{"balance_loss": 0.000326, "lr_router": 0.000663, "vocab_size": 38585, "tie_embeddings": false, "seq_len": 1024, "steps": 8973}
Below are experts of layer 2 (counted from 0) of a mixture-of-experts language model. Rows are named router (the router's row for the expert), up (a neuron's input weights, with its number) and show model dimensions 288-383. Each number is 128 + 24 x the weight over its row's rms, rounded and kept within 0 to 255.
After each expert's rows: "comes after" lists some tokens at least twice as common just before its tokens as in all text. This comes from a sample of Wikipedia text that the model never trained on. Tokens count by the router's weight.

# expert 18
router [147 173 170  92  67 118 110 116 125 170 156  95 126 174 101 110 169 154 115 139 163 101 133 151 124 145 176 154 107 170 143 149 172 112 153 149 115 129 142 132 104 137 154 129 172 145 125 146 158 143 109 151 175  92 130 126 111 161 152 102 158 153 144 111  98 118 129 145 148  91 125 166 136 121 146  98 104  88 146 148  91 120 126 115 117 142 106 106  93 109 121 139 149 108 164 108]
up0 [160 166  89  77 106 134 146 141 164  95 117 140 105 136 164  99 131 133 139  92 100 126 107 120 122 132  92 119 132 137 112 135 191 137 116 153 146 130 155 144 125 151 108 105 156 130 131 147 137 148 111 133 155 135 139 101  75 125 123 126 105 117 172 122 117 100 129 145 107 145 160 130 170 166  89 111 122 161  86 105 123 110 139  92 116 159 134 147 161 108 146 145 118 128 113 160]
up1 [123 154 134 166 164 116 123 144  89 128 153 139 184 111 159 107 150 125 147 116 137 144 136 167 132 130 169 121 107 132 116 128 116 127 139 112 155 153  73  78 119 117 124 138  97 129 106 114 103 147 116 114 134 146 147  87 124 168 167 137 114 114  67 102 103 154  99  97 120 149 119 106  96 123 116 131 130 116 161  54 137  95 144 120 156  75  96 123 150  88 148 111 157 137  94 115]
up2 [109  95 112  75  92 131 119 154 164 101 143 165 106  93 108 133 162 126 127 149 141 119 103 151 121 130 130 133 132 144 126 104 111  87 157 120 154 162 119 106 167  90 167 137 103 143 101 137 131 144 149 133 134 164 141 113 117 126 135 125 102 107  94  98 149 135 127 112 152 106 127 107 107 139 117 149 161 146 150 161  82 118 150 128  77 125 142 104 102 156 106 123 143  92 106 120]
up3 [172 119 130  90  80 145  89 147  91 165 130 113 159 144 169 141 103 135 111 152 128 109 136 157  99 121  98 156  77 135  99  78 130 148 118 115 148 134 154 165 116 147 109 150 149 112  99 191 134  94 118 127 139 173 159 173 155 164 160 111 140 118 108 128 117 149 117 138 141 132 142 108 111 107 139  91 120 122 115 145 133 126 126 132 147 142 111 106 186 140  94 156 126 160 109 154]
comes after: " of", " in", " at", " to", " for", " on"

# expert 43
router [134 143 159 164 120 111 147 140 120 139 115 110 104  99 142 166  93 127 156 165 109  91 122  84 133 134 129 135 131 110 117 151 131 130 146 114 110 110 111 118  96 108 109 126 146  87 133 119 145 140 120 148 118 135 121 127 109  97 149 143 151 159 139  84 158 155 171 157 132 112 128 177 166 154 122 106  88 113 122 138 138 177 107 130 131 107 143 114 110 139 148 147  86 130  84 147]
up0 [115  92 101 102 126 112 105 144 177 127 150 135 138 107  94 131 129 110 109 137  93 107 133 147 122 146  76 131 110 134 144  93 133 108 148 166 146 139 168 136 103 123 163 139 118 111 164 154  88 151 109 108 136 100 180 142 116 136 122  86 138 160 173 154 134 112 176 147 137 148  99 128 155 153 139 128 152 128 112 114  91 123 163  91 124 191 154 159 126 128  93 138 141 124 153 128]
up1 [117 147 129 128 133 181 123 177 151 150  99 166 104 140 142 128 160 146 170 141 110 131 153 116 113 148 151 109 155  92 105 140 129 104 106 101 152 124 162 146 122 118 138 128 131 123 160 159 170 154 108 132 127 151 128 128 139 120 117 117 140 115 113 127 107 110 120  66 109 110 129 170 139 125 115 156 129 160 119 131 147 132  98 178  94 137 174 144  88  95 156 120 119 123 123 158]
up2 [107 136 139 133 102 135 159 129 103 115 103 137 185 121 122 131 137 123 167  98  99 101 123 117 102 114 160 179 163 130 156 147 128 147 141 163 114 114 108 148 138 146 149 142 114 106 131 134 101 116  58 126 131 118 164 128 136 117 119 131 122 131 111 108  86 106 134 152 154 103 123 102  91 126 125 156 144  98 115 170 122 102 151 141 147 127 155 128 136 132  96  97  99 142 170 159]
up3 [117  87 112 124 135 119  86 156  98 111 124 106 172 140 136 168 136 167 149 141 131 103 136 101 125 180 101 146 122 164 132 106 131 141 151 127 118 154 141 124 176 122 101 112 144 106 112 151 174 131 128  98 104 104 128 147 134 104 125 126  73 158  89 111 150 134 107 153 165 124 127 123 120 139 119 115 110  97 121 112 131 129 175  97 132 168 147 101 112 128 118  88 122 179 154 122]
comes after: " the", " The", "The", "'s", " first", "th"

# expert 48
router [143 117 133 124  69  69 117 151 120 118 162 166 116 164 145 107 100 102 116 138 126  97 168 159 119 130 136  93 170 154 111  71 102 124 178 145 100 127 147 115 127 109 114 117 115 133  74 108 125 149 114 109  88 147 110 103  91 143  80 100 147 113 156 144 153 130 158 151 172 125 158 137 164 104  84 113  88 136 145 128 105  91 153 117 126 102 105 120 132  95 175  93 131 164 155  93]
up0 [114 130 136 135 150 103 143 159 117 106  96 129 146 106 102 166 144 155  99 130 109 127 103 146  92 148 126 122 154 111 163 104 111 108 140 100 138 120 100 143 123 164 143 107 128 168 148 116 170 116 152 107 117 109  85 151 125 100  98 109 105 116 115 128 159 107 120 114 124 152 109 144 172 127 122  96 105 146 108 139 133 126 110 120 108  99  97 107 140 119 118 108 141 158  59 126]
up1 [120 124 104 149 116 123 137 129 145 140 122 134 152 151 192 141 135 147 141 122  97 134 139 113 113 123 175 137 136 142  90  87 127 106  94  97 135 129  94 108 159 101 104 160 100 155 101  80 133 113 124 107  82 115 116 114 168 113 117 107 169 109 120 174 139 101 113  98 155 131 124 150 147 100 146 173 110 139 126 178  87 107 114 143 161 163  91 122 155 134 132 175 114 140 117 176]
up2 [122 121 164 129 121 114 118 141 125  91 129 108 155 145  90 142 115 147 107 125 147 149 169 129 137 167 109 122  95 133 149 176 142  81 132 148 121 128  97 106  94 114 106  95 127  84  94 168 102  67 118 128 137 164 177  86  63 152  89 111 120 114 132 132 140 110  95 117 138 127 111 149  99 120 112 123  98 126 157 103 146 182 146 149 157 128  86 142 134 113 159 115  97  88 147 163]
up3 [147 141  98 147 129 115 175 146 127 159 130 177 130  89  90 123 148 157 124 144 122 150 147 154 172 116 192 154 123 116 134 101 144 179 130 123 154 137 139 137 124 142 116 138 109 131 143 128 142 119 164 126 138 108 125 131 110 171  83  99 115 158 113 147 113 159  92 103 145 110 130 143 111  77 161 152  94  96 168 111 113 158 113 122  69 127  97  86 120 116  98 144 139 151 102 125]
comes after: " |", "–", " 6", " ", " 0", " 3"

# expert 6
router [131  99  89 102 152 112 100 130 171 164 144 161 115 158  92 152 144 112 138  89 139  73 126 169 123 160 159 128 155 117  81 114 115 176 152 148 113 140 157 151 152 140  98 130 152  89 140 106  96 110 162 155 162 144 110 131 128 156 158 136 154 115 126  91 135 153 152 122 122 136 148 147 135 113 147 146 128 103 112 143 128 126 127 100  81 123 130 138 149  87 147 111 107 169 143 122]
up0 [ 84 138 134 145 105 154 158 122 138 151 105  92 158 141 126  93 126 125 143 132 109 134 132 135 115 124 119  77 122 126 120 149  95 138 120  90  80 119 139 169  94 174 129 109 142 147 124 115 131  86 119  73 150 138 138 144 174 126 127 154 136 129 143  85 120 137 112 106 137 111 186 134 116 133  96 104 142 124 152 109 140 134  98 102 118 133  96 120 162  95 135 151 122 165 123 164]
up1 [ 76 135 123 167 162 127 131 133 124 146 115 136 117 115  88  94  95  97 134 109 144 136 164  95 142 117 105 137 137  88 118 117 116 153 155 153 167 114 123 132 105 137 130 156 129 141 118 169 166 101 149 152 154 143 123  80 155 112 112 123 103  93 150 143 136 124 112 109 124 101 128 140 130 150 126 135 169 139 116  85 200 124 122 120 157 124 183 117 128 126  90 147 124 106 109 147]
up2 [120 150 114 122 138 122 137  96 101 107 106 104 120 114 154 145 117 182  98 160 156 124  80 163 178 130 151  81  94 133 105 111 136 106 122 137 143 159 110 119 104 172 134 168 141 113  97 103 118 122  93 102 106 148 145 149 133 178 152 120  98 123 115 132 143 165  90 134 116 139 165  82 169 138 138 163 111 127 117 168 140 119 119 108 141 107 146 141 154 140 139 152  92 146  89 148]
up3 [125 155 147 155  84  94 133 102 143 108 145 141  98 130 148 150  82 146 124 109 101 135 125 143 147 113 119 118 125  99 137 151  97 157 142 156 146 106 136 107  93 170 132 161 138 136 152 111 165 121 105 114  71 175 172 101 113 152 125 151  92 143 123 104  78 110 153  99 131 114 148 113  99 113 143 133 124 100 109  98  82 125 118  95 111 122 106  70 105 114  93 136 197 181 107 121]
comes after: "\n", " |", " 1", " 2", " 0", " 3"

# expert 23
router [181 112 108 139 185 151 142 174 143 101 116 153 130 111 129 138 114  95  86 136 102 170 109 121 117 144 116 121 147  94 135 186  82 123 120 154  94 177 121 114  91 152 134 130 143 156 181  96 112 146 152 147 114 100 144 158 100 104  90 175 129 164 101 148 126 164 144 151 126 125 100 107 153  90 116 144 176 123 161 145 120  81 108 161 114 124 119 105 132 114 146 125  97  98 182 115]
up0 [142 142 135 140 138 126 132 152 126  89 133 117 112 188 120 142 152 123  66 102 141  83  88 119 173 169 132 142 142 161 112 116  95 129 123 141 157 101  90 124 113 141 119 102 104 158 139 110 154 129 155 129  84  86 125 129 168 113 149 168  93 152 148 145 107 161  83 100 145 112 155 117 133 139  94  90  96 125 112 127  91 140 100  89 130 130 136 137 107 112 115 117  92 156 132 134]
up1 [149 105 147 104 124  90 121 106 136 107  82 109 149 154 119 161  98  89 166 125  99 135 113 134 137 124 150  87 107 121 120 160  80 148 146 125 127 161 140 108 150 115 126 111 144 125 125  72 113 166 131 150 139 102 115 130  91 168 117 117 108 113 133 108  98 126 133 141 104 175 163 131 134 151 105 128 116 111 135 125 122  69 111 102  82 148 167 103  92 117 139 173 108 119 144 138]
up2 [ 81 168 137 133 178 118 156 136 145 114 180 160 121 107 165 186 179 146 110 120 139 100 112 155 135 131 141 108 141 139 112 152 141 162 126 134 142 155  88 155 136 104 143 122 152 160 127 134  95 132 113 100 117 138 125  72 103  95 123 146 150 139 129  96 166 168 130 120 108 104 145  97 168 129 103 118 163 148 167 119 153  98 156 128 111 139 138 134 140 133  82 190  96 129 115 146]
up3 [116 101 159 151 138 149 113 105 116 188 156 106 128 123 138  97 174 157 105 126 115 135 154 108 172 114 166 144 133 160  94 143 110 123 136 146 136  76 106 124 151 102 143 105 136 123  77 115 173 110 110 124 161 169  94 123 132 130 116 155 139  86 125 137 100 165 149 136 131 112 142 124 114 147 168 159  93  90 108 106  84 101 150 144  94 152 159 164 118 123 104 147 106 132 100 130]
comes after: "\n", " K", " W", " T", "H", " G"

# expert 62
router [163 154 122 136  81 133 105 119 166 108 152 114 129  87 148  94 102 109 120 132 110 137 162  98 115 117 162 155 128 145  92  89 137 110 143 149 159 167 127 128 137 128  89 151 106 148  82 144 106 122 125  76 100 150 144 158  98 142 135 111 160 161 125  98 111 124 112 103 138 109 132 120 117 105 132 170 145 126 112 112 137 150 148 106 128 140 181 140  83 107 158  94 143 147 120 132]
up0 [142 104 123  90 144 173 117 112 170  92 159 153  98  99 130 165 113 139 100 158 113 135 120  85 125  94 110 170 133 149 142 164  83 129 166  94 118 113 126 105 110 173 107  83 140 140 162 113  98 143 152 110 107 169 127 148  79 149 134 130 139 110 125 131 126 162 120 170 124 133 111 135 119 118 143 139 121 138 104 122 172 158 163 103 158 116 114 118 159  99 163 129 142 124 123 160]
up1 [147 158  89 106 180 119 145  75 114 122 152 136 142 134 148 102 146 137 128 121 141 148 148 143 154 106 136 103 138 156  96 122 148  77 129 172 160 135 142 107 109 126 136 133 157 144 131 161 103 159 162 192 170 123  86 138  97  66 132  87 131 151 193 145 152 104  85 132 148 112 104 141 104 101 114  96 134 114 152  93 153 175 153 125 159 132 113 133 114 152  81 131 147 134 115 170]
up2 [139 103 180 122 124 100  78 122 141 173 127  90 108 101  96 170  95 144 124 170  89 119  91 149  98  93 124 140  81 103 109 126 106 139 128  98  91 149 127 134 131 121 148 151 132 116 104  80 153 150 135 140 156 131 153 103 129 137 109  99 132 120 104  98 145  97 117 121 144 120 170  92 108 176  92 112 175 113 109 134 123 119 140 105 139  92 132  98 106 136 148 126  80 157 162 132]
up3 [126 165 123  84 101 144 145 111 161 107  95 148 111 151 156 151 125 132 114 118 122 140 155 136 103 111 134 140 115 108 114 168 150 119 146 165 131 122 159 161 126 153 147 142 179 118  95 112 124  96 107 130 152 141 161 117 162 149 134 113 132 179 102 147  96 116 167  86 167 132 129 170 127 131  65 168 146 162 100 140 120 146 122 170 163  75 142  94 124  95 131  78 142 128 138 154]
comes after: "\n", " |", ";", "|", " SU", "yard"

# expert 12
router [ 96 131 150 157 161 118 158 163 145 124 117 136 103 142 145  96 104 106 109 159 150 126 109 111 154  90 157 138 169 125 132 149 108 167 121 160 137 114 135 112 140  96  96 129 132 172 104 146 144 131 114 135 115  95 136 102 134 105 137 117 139 148 139 138 152 161 122  96 123  92 116 129 140 129 119 117 118 135 126 100 134 145 117 149  95 105  85 146 126  88 147 119 106  89 102 148]
up1 [185 136  83 123 125 120 121 172 151 115 125 123  99 124 111 146 132 124 111 114 145 109 165 119 145 111  98 156 155 141 108 111 150  95 108 114 119 154 125 116 150 118 116 151 156 160 142 122 143 101 130 122 166 109 145 138  86 144 144 140  93 178 134 122 169 142 121  92 116 108 124 161 166 150 104 125 113 118 138  96  90  82 134 130 132 154 138 107 157 126 117 138 167 137 134 105]
up2 [189 128  96 118 128 147 143 123 139 115 139 124 137 110 163 127 160  92 153 151 124 110 136 118 103 141 120 102  97 159 115 119 157 118 119 107 131 135 123 101  90 149 102 154  91 144 143  89 113 141 151 168 138 118 138  80 164 108 129  83 107 152 164 113 108 109 112 113 151 168 141 106 157  93 166 113 162 130 150 134 149 163 117 124 147 139 157 160 109 134 157 110 108 105 142 135]
up3 [105 123 100 150 104 101 113 105  95 110 158  96 155 136 134 153 149 146  98 169  83 135 161 108 138 121 145 111 119 160 130 132 142 137 149 129 129 137 150 103 112 109 129 163 113 131 172 138 146 102  99 104  96 109  78 139 139 127 146 112 165 122 155 113 123 136 120 115 153 133 125 138 168  95 133 128 128 145 111 134 126 131  98 150  97  93 118 121 138 114 129 126 111 107 132 130]
up4 [152 135 114 118  88 142 109 125 142 121 113 115 114 161  84 155 143 119 122 109 126 135 162 107 153 102 114 139 104 151 131 100 105 161 133 159 104 108 138 148 132 116 109 135 125  96  99 121 112 164 132 145  83 112 111 128 128  96 151  91 165 110 124 164 112 159 148 129  90 111 148 165 158 108 136 145 116  98 146 117 116 141 139 107 118 148 126 134 148 148 123 172 109 164 173 148]
comes after: ".", " on", " in", "On", " was", ")."

# expert 35
router [ 85 132 125  99 174 173 131 108  90 123 115 157 149 168 139 113  92 164 155 147 124 102 132 134 178 177 183  89 124 108 115 155 123 142 120 107 125 127 116 146 124 133 110  96 132 145 133 125 143 103 152 102 110 118 116 115 127  76 124 142 127 135 112 147 159 101  97 124 107 157 149 145  83 163 160 132  89 126  97 147 128 143 101 173 141 152 113 104 148 136 131 120 100 130 118 144]
up1 [143 176 112  91 129 150 110 150 140 150  93 160 152 140 119 155 161 123 137 122 109 132 127 168 163 132 140 124 147 157 138 129 148 126 143 122 100 118 137 169 136 155 121 166 117  88  79 134 147 116 130 121 148 148 127 130 134  86  86 132 111 124 118 113 132 141 108 142 145 155 140 111 136 136 100 129 145 119 171  98 120 128 100 154  93 130 125 104 129 135 139  86 105 167 149  93]
up2 [ 99 106 142 152 169 150 132 176 166 108 105 122  74 134 155 149 146 131  96 118 150  84 151 116  91 110 111 107 138 154 136 161 123 152 134 120 140 126 106 127 136 132 146 152 155 110 109 155 129 120 176 126 118 148  71 135 118 146 146 140 153 141 132 131 170 150 139 130 111 134  99 149 137 133 105  93  99 110 116  95 104 110 120 105 156 127 111 123 134 104 144 107 158  98  76 137]
up3 [ 87 111 164 102 117 106 122 138 159 117 119 172 131 120 144  92 137  98 132 138 116 127 123 145  86 118 111 121 147 119 112  75 113 113 120 123 173 161 113 124 123 133 109 128 106  81 137 129 153 113 132 115  88 146 111 128 135 122 144 141 127 100 119 120 106 106 144  93 160 129 101 151  96  99  91 101 169 137 133 106 102  81 148 122 149 129  97 119 144 110 133 107 126  97 118 161]
up4 [146 149 141 117 100 171 150 104 143 153 161 133 110 140 145 127  97 135 110 143 125 139 128 136 173 151  97 130 158 104 105 126 102 114 149 146 114 123 111 116 107 115 136 121  43 156 152  72 112 166 144  97 154 141 112 119 177 141 114 122 119 103 184 133 111 114 109  98 164 167  92 134  96 126 101 140 138 127 104 148 158 124 141  96 150 132 165  85 149 112 138 141 145  98 117 126]
comes after: " the", " of", "-", " and", " (", " \""

# expert 9
router [130 135 139 117 186 121 115 144  86 146 105  99 168 166 146 153  82  93 142 138 109 109 157 130 124 112 156 100  95 125 124 122 191 123 120  97 113  96 171 131 127 110 119 147  99 130 132 146 133 118 108 158 122 103 155 104 125 124 147 120 130 160 118 172 107  98  82 161 131 164 111 110  75  96 147 145  99 171 124  97 124 136 102 152 120 199 153 147 105 114 101 106 172 122 137 121]
up0 [131 145 139 101 130 129 130 119  89 128 115 119 150 126  84 101 149 148 139 125  82 104  90  90 128 142 138 143 146 100 120 135 116 129 127  97 135 102 146  97 165 153 138 119 119 110 149 160 119 135 123 147  83 145 151 179 118 109  84 110 144 129 134 110 101 156 129 136 176 151 120 173 104 140  98 116 159 137 120  99 108 137 104 104 136 125 102 149 155 113 133 126 137 154  98 141]
up1 [150 117 116 103 144 132 128 110 126 125 109 115 127 108 128 151 134 106 177 125  82 142 169 121 121 124 131 138 134 120  83 166 147 138 192  91  85  85 106 118 127  90 119 168 120 152 153 121 119 107 109 133 131 122 133  95 103 148 171  94 155 160 157 126 105 175  87 107 136 115 123 136 106 126 134 105  97 158  99 103 118 123 162 145  91 122 180 159 144  88 123 179 123 134 100 170]
up2 [146 150  92 174 176 130  88 121 125 161 113 163 113 153 109 152 139 116 114  89 103 146 145 180 153 166 123 115 122 158 152 156 111 127 151 139 103  98 152 134 131 171  95 124 118 114 185 108 129 142  87 132  88 119 112 101 102  88 133  97  99 164 122 129 103 154 126 118 145 110 123 159 173 143 152 119 152 119 153 158 149 112 128 178 133 143 113 106 165 114  94 139 134 169 118 163]
up3 [141  65  91 125  86 124  76 152 108 134 114 124 103  94 128 146 113 170 147 130 130 133 140 101  97 108 120  88 157 151 147  96 157 110 125 117 128 105 141 151  99 170 129 141 124  90 131 126 108 123 162 152 146  87 105  82  88 127 148 139 159 157 129 138 149  92 147 103 175 137 156 143 169 152 122 102 115 141 112 112 132 142  83 143 102 162 116 101 119 100 144 124 135 107 104 130]
comes after: " |", "|", "-", ":", ",", " \""

# expert 21
router [115 106 156 105 130 152 146 124 160 163 163 175 138 109 155 157 129 110 153 120 120 127 162  95 120 144 133 102 160 122 128 146 110 109 170 146 121  63 160 142 141 126 138 129 154 125 121 111 105 109 116 139 148 123 146 149 183 115 130 156 119 107  88  88 111 149 145 112 122 110 136 146  95 130 143 136 119 105 160 106  90 105 133 128 154 116 106 115 145 116 125 106  76 146 127 160]
up1 [128  81 153 108 125 137 135 147 133 138 121 120 118 132  97 155 157 146 139 129 160 172 120  88  99 104 105 131 114 125 155 142 127 132 116 127 166  77 138 172 133  77 117 104 130 101 135 118 141 138 102 102 161 120 136  94  86 100 132 126 119 125 139 171 140 149 133 162 125 170 159 108 145 115 180 151 103 100 114  73 143 127  78 128 142 176  96 136 127 138 112 132 103 144 132 129]
up2 [152 152 124 140 149 136  88 110 103  88 106 140 102  95 111 112 116 136 129 131  92 147 137 152  69 133 146 159  90 134 116  94 142 170 100 107 120  77 116 117  96 108 109  82 140 115 154 138 127 120  98 137 125 140 119  78 149 122 124  99 128  90 142 104 142 148 144 132  95 145 155 146 134 105 125 136  95 137 129 165 167 121 123 149 103 153 160 152 113 139 175 153 141 102  98 129]
up3 [ 96 108  62 180 140  93 128 132 139 135 106 146 140 149 129  97 115 118 102 179 111 122 146 128 163 101  80 121 143 129 133 144 134 144 106 171  96 170 145 123 117 127  96 163 130 109 150 139 134 143 126 151 116 107 154 145 154 145 125 112 162  84 149 120 157 165 156 138 152 161 123 159 108 146 108 156 118 143 111 183  86 121 100 136 137 145 100 181 122 110 103 187 107 145 110 145]
up4 [ 88 128 179 146 110 123 133 116 149 121 101 153 116 155 156 149 111  94 163 140 104 142  92 125 119 106 122 150 156 118 130 106 132 147 136 173 119 134 148 133 182 163 133 142  90 106  99  88 142 143 154 137 141 132 100 105 109 130  93 121 122  96 108  93 104 126 123 144 130 154 159  85 120 138 113 118 122  97  94 126 112 138 149  76 118 135 118 129 174 132 145 137  92  91 121 130]
comes after: " |", ")", " 0", " 1", " 2", "%"

# expert 37
router [176 144 155 118 126  82  99 157  98 130 126 141 173 113 123 162 102 103 141 140 126 126 156 120 121  95 183  93 107 134 119  93 107 134 144  99 108 119 188 133 101 128 149 127 113 122 162 147 106  85 120 165 130 151 133 157 128 122 155 176 160 132 116 172 146 154 119 153 141 117 151  76 112 116 123 150 158  94 113 153 116  81 136 136 106 139 175 119 120 125 160 137 106 121 105 128]
up0 [120 122 114 138 153  98 161 115 122 107 114 158 122 110  74 143 157 156  81  96 157 154 101 108 130 138 107 170 133 142  91 127 119 121 149 110 157 109 107 161 154 125 158 124 121 144  77 159  99 143 160 144 142 144 139 135 105 153 162 100  98 128 169 128 105 103 135 118 132 153 121  95 154 137 132 133 141 151  92 137 137 139  90 104 140 138 123 160 169 153 109 112 119 113 135 174]
up1 [122 150  88  96 102 176 155 132 160 159 148 124  90 116 113 163 116  97 103 150 136 115 159 161 133 151 112 106 138 121 119 105 105  98 159 144 134 159 130 137 146 135 123  79 119  75 165  81 130 115 127 137 140  79 159 157 133 115 117 115 159 154 155 165  99 140 113 153 120 159 141 151 134 140 122 112 123 114 143 125 109 138 125 152 131 134  99 136 133 125 129 115 174 111 134 136]
up2 [142 128 134 107 152 137 145  97 152  98  83 157 110 107 136 106  79 137 150 148 118 102 150 139 138 156 125 110 101 106  93 153 123 156 141  93  77 147 141 107  72  90  98 114 122 125  86 155 135 123  92  99  94 111 169 147 120 160 128 122 118 125 147 139 116 108 110 137 114 148 140 162 162  99 128 155 157 148 110 116 169 132  98 141 112 106 146 108 155 112 131 146 153  88  99 118]
up3 [126 156 145 115 147 127 106 149 145 123 153 110 151 140 167 115 131  93 121 112  93  90 113 187 158 113 134 142 117 121 141  91 115  93 132 115  86 143 114 140 159 138 164 120 133 166 168 155  94 135 134 108 105 118 113 125 103 138 173 100 158  99 139  85 106 109 143 115 127 172 139 127 140 125 144 105 151 110 134 172 117 107 137 154 127 111  92 142 142 137 122 152 164 116 117 155]
comes after: " |", "|", " MF", " DF", " FW", " USA"

# expert 14
router [135 122  85 147 130 161 119 143 134 120 120 141 105 112 164 164 147 144 146 109 126 112 131 107 140 156 168 121 157 122 156 189 131 110 145 128  98 133 109 172  87 100 127 127 140 142 104  97 129 133 140 114  97 157 126 159 112 131 156 122 106 121 108 105 122 103 133 127 143 135 148 135  72 151 112 133 126 114 160 111 147 167 109 173  78 153 124 100 132 104 117  99 158 130 115  94]
up1 [136 139 133 140  99 154 126 126 135 146 139 143 147 135 115 103 152 126 168 152 111 124 155 121 113 114 158 128 103 131  84 109 184 105 151 112 137 124 135 126 123 161 170 154  91 159  97 128 160 148 116 137  84 134  81 111  86 148  88 143 158 137 116  93 120 102 155 140  95 100 115 159 142 131 133 102 117 100 125 103 134 150 127 120  76 143 181 112 154 119 132 108 117 138 147 109]
up2 [122 129  92 179 130 108 121 130 137 121 116 136 126 152 132  85 101 115 140 111 117 177  95 138 144 150 116 131 133 129 101 122 102 110 164 163 140 112 120 147 138 152 119 164 175 106 155 128 149 141 139 152 125 115 122 114 128 155 112 102  96 127 159 167  85 172 164 152 112 105 137 123 141 135 119 120 113 130 108 142 105 129 148 142  99 133  90 136 115 137 102 145 103 129  93 107]
up3 [103 119 146 137  99  95 117 174 114 116 126 163 108 149 133 115 135 123 118  87 123 191  92 145 148 168 138 126 183  87 101 150 121 138 152 160 157 102 104 138 105 145 120 171 173 120 105  97 158  92  85  89 100 100 102 126 100 135 114 107 120 142 180 113  99 127 144  99 134 115 131  96 165  95 160 104 104 122 126 116 146  87 152 116 124 121 157 128 132 140 115 136 128 151 132 147]
up4 [117 127 115 149 134 126 120 105 124 146 123 100 117 146 153 156 156 127 149 130 118 155  71 167  94 151 158  94 130 116 128 108 149 120 100 125 150 100 121 150 109 131 141 156  99 137 175 124 116 100 116  89 119 107 119 105  82 100 128 111 129 162 145 129 131 161 114 108 119 135 103 135 103 152  97 153  82  98 133 119 146  93 125 160 180 163 131 109  85 120 124 110 105 118  95 151]
comes after: " the", " of", " The", " United", " National", "'s"

# expert 41
router [123 169 126 102 111 130 145 113 162 126 155 144 144 155 178 102 129 150 175 148 116 106 114 163 102 109 122 158  94 112 140 115 152 108 143  71 123  93  96  91 132 125 139 118  68 150 166 136 108 119 144 145 163 132 137 121 141 148 124 144 117 126 126 118 149  91 143 121  94 106  73 114 151 131 126 169 145 101 154 171 149 109 168 133 135 167 130 143 131 140 100 141 129 101 137  90]
up0 [132 124 127 157 135 145 122 127 138 128 100 129 127 119 108 135 100  97 165 169 150 138 124 128  91 158 171 102 133 130 138 136 141 108 136 127 132 142 106 134 134 150 162 168 103 102 153 107 135 139 182 118 115 117 104 129 130 145 102  92 119 111 102 158 130  97 126 140 113 132 133 128 104 121 144 111  98 161 126  86 105 122  84 130 138 124 154 135  95  91  94 171 122 103 160 153]
up1 [158 165 115 123 119  83  95 155 140  94 144 144 150 114 140 139  81 125 150 106  90  99  99 121 159 110 130 120  98 128 147 122 164 127 135  88 159 169 144  78 123 140 128 110 110 137  95 128 122 110  90 169  98 146 181 104  99 157 142 133 159 125  91 143 129  98 155 143 142 102 146 122 141 105 158 115 125 139  85 119 157 110 150  99 155 133 106  83 150 152 113 160 128 114  87  82]
up2 [127 118 138 144 105 138 101 100 126 127 131 134 143 136 122 161 135 140 127 130 132 167 139  76 163 145  95 139 138 138 102 129 143  88 150 152 119  99 122 122 108 136 115 155 152 144 132  98 114 159 145 155 136 173 132 139 103 122 178 133  90 131 170 161 131  89 138 126 110 160 116 123 133 118 148 155  97 108 143 137  94 140 148 127 192 109 145 113 116 142 105  90 141 139 155 123]
up3 [116  96 111 121 131 107 116  83 158 126 118 170 123 144 147 121 151 129 152 131 113  82 130 128 143 142 125 145 117 105 136 123  80 121 154 168 130 111 145 126  96 116 147 107 177 144 162 142 140 109 190 155 108 163 131  90  73 136 141 130 120 120 131 143  98 129 141 114  88 140 164  92  79 119 147 103 142 121 104 132 150 103 103 122 155  81 127 118 137 143 100 136 113 143 127 133]
comes after: "\n", " of", " List", " University", " Website", " Place"

# expert 50
router [153  88  97 122 145 158 114 145  95 145  90 151  88  94 134 107 135 151 112 117 104 125 134 100 157  86 129 123 143 162  78 137 113 122 125 119 146 120  89 132 124 117  91 124 168  96 123 133 130 136 104 153 133 159 170 125 138 145 138 113 130 149 128 156 136 110 135  94 124 143 104 153 162 125 101 141 116 101 136 149 134  94 115  86 142 141 156 139 146 127 121  83 109 111 110 118]
up1 [ 91  87 104 144  82 118 121 148 148 179 151 134 142 153  96  96 133 110 121 121 129 131 107 104 152 116 132 135 126 163 115 166  86 138 135 116 150 143 122 103 131 150 152 125 101 103 143 101 146 123 129 161 140  94 139 121 149 103 153 116 135 148 139 109 112 161 122 100 106 115 151 101 143 134 141 109 145 108 123 111 143  94 138  95  79 122 128 127 140 115  89 148 146 148 126 173]
up2 [117 160 149  94 111 140 181 178 142  93 162 116 108 114 135 162 123 154 155 113 153 159 137 119 161 149 119  96 143  93 114 135 139  63 102 166 167 126 142 134 112 131 141 156 127 122 135 124 107 128 155 141 171 109 145 140 138 135 128 131  95 117 169  97 147 158 141 159 125 122 159 135 112 115 102  89 144 101 153 165 129 127 126 131 124 125  99  90 106 144 111 143 106 104  94 137]
up3 [133 133 165 168 164 156 171 151 147 139 140 137 121 145 133 133 155 139 184 148 120 128 132 148 115 148 126 151 134 120 180  86  92 117 137 171  95 120 144 107 119 126 114 162  92 141 143 124 130  88 136  87  86 118 162 120 158  94 115 121 108 116 132 108  96 126 105 129 153  95 161 120 143  96 109 143 144  90 122  99 126 104 120 150 135  91 141 109 137 100 158 139  99 157 111 160]
up4 [114 108  85 108  93  85 104 148 157 126 121 100 148 125 112 129 149 116 110 140 104 107 112 126 133 159 133 120 120  87  94 111 109 110 129 134 132 164 182 138 149 109 148 115 130  92 135 134 128 127 175 146 142 137 153 121 141 149  91 154 131 167 105 118 119 120 145  95  91 114 119 172 152 167 136 147 143 120 120 121 124 166 143 133 116 132 112 142 139 134 126 122 146 141 103 109]
comes after: "\n", " |", ")", "-", " information", "idae"